From a checkpoint of a small mixture-of-experts model trained on Wikipedia.
Training: a variant of Muon for the experts, 4533 steps.
Below are experts of layer 4 (counted from 0) of a mixture-of-experts language model. Rows are named gate (a neuron's input weights, with its number), up (a neuron's input weights, with its number) and show model dimensions 0-191. Each number is 128 + 32 x the weight over its row's rms, rounded and kept within 0 to 255.
Before each expert's rows: a language model's description of what the expert responds to; "mostly gets" lists some tokens that are sent to it at least half of the time. This comes from a sample of Wikipedia text that the model never trained on.

# expert 35
It responds to: Biography section headings
mostly gets: "death ", "Died", "died ", "also", "death", "Personal "
gate0 [150 165 151 130 169 130 170 144 172 117 131 112 110  63  68 133 132 163 106 135 104 131 118 148 159 168 106 111  92 122 127 198 124 120 123  97 108 111 101 145 142  87 113 130 184  85 120  38 119 214 107 126 165 139 123 199 127 126 177  87 155 144 162 164 114 106 168 113 112 113 161  51 128 151 113 154 157 111  50 128 108 119 150  80 102 116 118 137 181  80 126 112  98 179 125 129 135 111 166  83  78  85 125 168 149 169  73 142 180  97  80  99 155 153 146 177 170 105 186 107 144 125 114 132 119 165  98 141 179 171 116 119 151  88 163 172 146 209 131 125 114  90 175 140 136  99 103 125 112 174 158 150 109 170 142 117  98 151 168 121 139 187 111 165 146 148  98 156 121 121 134 123 162 115 139 134 195 120  88 162 187 141 177 128 153 153 181 113 114 162 112 109]
up0 [104 141  94 134 102 158  76  99 134 110  93 100 130 124 169 106 133 154 150 140 161 126 197  92  62  98 181 135 161 117 148 105 131 164  96  68  76 175 137 127 109 137 135 162 112 119  84 182 106 117 125 110 119 138 170 102 178 128 119 123  89 139  49 147 131 115 172 130 143 118 124 173 113 136 109 105 187 112 146 183  91 100 158 178 142  57 113  90 114 185  92 134 125 110 151 130  79 119 130 103 107 151 178 144  95 188  78 132 127 125 155 132  60 122  85 126  93 135 116 136  80 126 175 139 128 162 149 126 127  48 139  92 105 163 156 180 130  72 130 151 150 200  96 108 170  93 131 150 119 144 110 156 155 101 103 148 122  93 104  89 101 141 183  35 149 121 182 104 134 149 152 167  70 115 146 158 100 126 135  80  85 161  98 114 126  93 115 123 116 151 167  59]

# expert 6
It responds to: South Asian name pieces
mostly gets: "abad", "iy", "ya", "yi", "anda", "yan"
gate4 [139 197 148 126 163 120 157 117 127 117 114  77 129 180 181 155 174 182 107  86 135 153 178 114 163 152 141 140 185 139 133  63 116 108  54 145 131 156 136 184 178 151 121 135 173 175  83 172 170  88 153 150 123 151 142  93 109  91 145 120 148 111 183 171 137 127 123 129 133 100 115 148 152 131  86  66 171 125 135 117  99 170 147 163 128 148 144 125 106 159 128 130 146 126 139 105 130 152 125 183  58 143 129 143 106  91  66 119 145 102 202 117  92 134  93 127 112  94 126 126 152 169  96 127 116 128 124  50 146 113 132 204  78  89 149 119 143 132  81 138 146 108 164 157 108 130 151 159 169  86 152 154 117 186 127 106 113 107 154 172 144 124  95 102 213 145 115 116  85  89  93  82  95 131  85 168 104 133 159  80  79 172 148  61  97 134  87 156 155 104 143 179]
up4 [160 123 160 176 181 118 112 170 150 137 164 158 184  75 166 141 127 164 138 124 162 103 159  96  53 151 148 140  88 155  93 170 155 117 178 127 160 103 150 112 115 102 198 147 159 138  75 132  79  89 100 127 101 102 131 115 138 150 160 102 177 164 137 165 105 126 102 143 151 107 150 142 109 131 142  98 112 115 126 109 113  78 186 112 147 146 134 208 161  75  94 129 121 191 112 108 136  97  64 157 106 121 101 148 119 126  97 108  86  90  98 130  99 156 135 137  65 135 137 111 127 134  95 188 139  80 167 135 126 127 131  61  98 156 123 160 151 171  79 125 127  94 107 106 161  69 129 134 167 132  55 143 110 109 154 119 155 126 187 189  77 102 198 194 127 102  84 127 158 201 125 108  97 111 138 112 106 121 154 126  82 164 124 100 144  75  90 179 147 167 116 145]

# expert 4
It responds to: Section and column headers
mostly gets: "Votes ", "also", "Candidate ", "See ", "Notes ", "Rank "
gate0 [143 148 122 129 143 169  95 176 124 100 150 125 112  99 172 163 135 211  99 117 162 202 105  97 121 113 149 104 146  76 155 140 116 120 136 138 138 157 107  67 112 124 150 137 142 151 172 160 130  71 105 188 155 145 142 126  81  91 170  89 166 126 130 125 142 191 136 104 106 106  90  90  93 155 119  61 127 103 128  69 125 147 151 106 155 152  92 140  96 126 159 129  70  92 109 136 216 132 151 146  93 196 129 142 123 124 128  95 101 172 170 167 144 103 124 160 103 124 137 186  86 106 131 106  97  97 124 137 168  61  93 104 174 115 103 156  97 130  68 120 129 127 144 106 164  93  55 124 158 163 198 173 141 160  94 115 135  71 140  90 136 153 138  75 152 124 134 168  79 150 109 204 129 153 135  93 179  88  69 104  96 104 122 113 109 142 121 162 130 184 101 144]
up0 [120 106 169 148 158 140 123 144 180 172 127 121 139 105 139 154 131 123 132 141 159 108 159 143 101 106 118  83 141 106  88 113 111  96 106 140 129  92 133 209 127 183 123 151  56 107 132 113 183 160 113 122 169 109 149 109 114 165  74 161  87 110 150  98  98  99 106 144 161 141 107 132 139  95 114 162 110 141 105 115 127 106  89 115 150 158 146 127 132  96  99 109  99  52 101 125 135 107 136  87 113 135  79  86 154 116 111 112  32 105  74  67 137 159 172  98  90 133 142 117  61 168 151 165  86  79 117 155 166 145 128 101  76 160 122 152  99 143  82 114 150 127 127 144 107  68 167 178  55 106 146  95  36  96 157 188 122 124 152 118 193  98 125 196 127 173 129 120 146 132 154 122 122 112 116 113  96 118 177 161 169  62 112  63 120 105 106 196  91 129  93 146]

# expert 49
It responds to: Name-ending word pieces
mostly gets: "by", "in", "kins", "kin", "away", "ton"
gate1 [153 121 182 152 143 160 131  97 170 188 152 145 223 179 103  99 185  87 108 113 119 180 105 107 112 112 135  93 114 146 175 113 124 129  79 126 204 122 149 124  94  91  57 132 113 154 118  95 142 112 100  65 161  83 139 174 108 151 119 198 119 188  50 166 132 165 132  93 106 120 128 155  82 112 130 145 108 126 190 129 113 108 173 111 103  89 147 123  91 139 179 157 150 164 114 108 110 109  66 168 135 121 134  84 138 116  96 173 124 189 149 153 130 158 127 200 128 237 106 149 126 129 173 138  72 141 139 160 119 124 111 123  94  92 138 141  90  97 162 116 107 108 129  85 109 141 166  81 157 107 108 179 106  76 137 118 139 130 139 155 161 155 120 123 120 133 113 123  97 144  87  98  98 143 130  99  92 123 102 102 159 140 103 131  33 146 123 105 111 111 131 118]
up1 [168  98 101 112  85 135 103 164 157 103 128 175 191 152 156 139 143  69 132 133  76 133 121 201 139 135 197 128 131 118 113 102  95 113 124 199 145 160 122  99 166 154 115 165 165 114 151 169 136 118 111 126 114 190 192 165 151 195 134 174 120 179  88 159  94 112  84  78 105 137 139 154 121  34  96 159 157 118 157  69 187  97 144 115 106 151 143 125 157 140 156 158 156 185 186 127  53 135 144 106 112 106 150 112 105  94  85 131 133  73 177 169 133 158 206 177 117 135 136 187 141 115 128 145 128 180 171 113 126 193 133 118 125 153 134 116 113 135 158  88  72 124 105  72  81 107 127 175 132  80 119 123 136 143 118 187 102 107 146 128 180 113 142 177 137 156 128 140 118 101 135 123 144 118 115 127 150  93 143 100 151 162 168  82  91 150 133 109 120 131  90 133]

# expert 33
It responds to: Determiner-following modifiers
mostly gets: "original ", "traditional ", "entire ", "ancient ", "nearby ", "same "
gate0 [101 149 112 123 167  72 138 131 173  78 124 117  89 121 132 128  85 108 133  66 116 189 142 117 124 163 145  92 103 101 108 158 140 148 105 155 152 102 118 171 125 145 136 145 102 138 117 156 194 126 112 129 155 137 201  62 143 125 194 153 126 113 126 145  87  70 114  95 112 164 177 162 150 135 184 109 116  95 108 139 129 103 131 103 159  94  80 134 128 116 132 161  80 147 132 165 168  86  76  84  80  72 139 136 143 142 218 109  60 151 161  87 105 116 127 147  62 149 135 179 149 137 147 118 132 132 148 113 165  87 135 152 125 116  81 143 146  86 116 109  83 111 140  47  90 118 106 157 136  85 193 113 174 104 125  57 162 112 172  80 138 111 141  93 151 148 140 128 144  53 107 145 144 118 112 127 139 174 184 185 107 143 103  89 195 118 111 110 107 130 133  64]
up0 [155 161 172 163  93 162 130 125 156 119 136 138 236 115 172 104 156 142 179 164 137 118  87 124  58  79 168 174  90  94 130 125 109 157 141 153 105 122 106 122 133 110 112 136 148 156  93  90 132  68 112 139 127 122 125 123 189 168 165 124 122 149  72 153 148 130 122 175 161 131  99  98 124 117 130 124 151 150 128 102  63 113 169 134 150 178 130 143 108 145 162  56 169 169 195 129  75 120 185 158 151 147 135 127  96 184 116 190 107 151 114 124 145 200  93 117 149 144 156  99  74 172  88 130 117 143 158 168  73 141 122 121 111  87 133 114   3 143 124 133 121  77 171 116 180 106 175 110 138 125 156 144 107 124 126 175 111 137 137 121 160 165 154 114 121 148 150 101 131 144 127 134 126 141 134 100 157 129 133 134 148 101 133 223 104 112 220 127 116 151 150 137]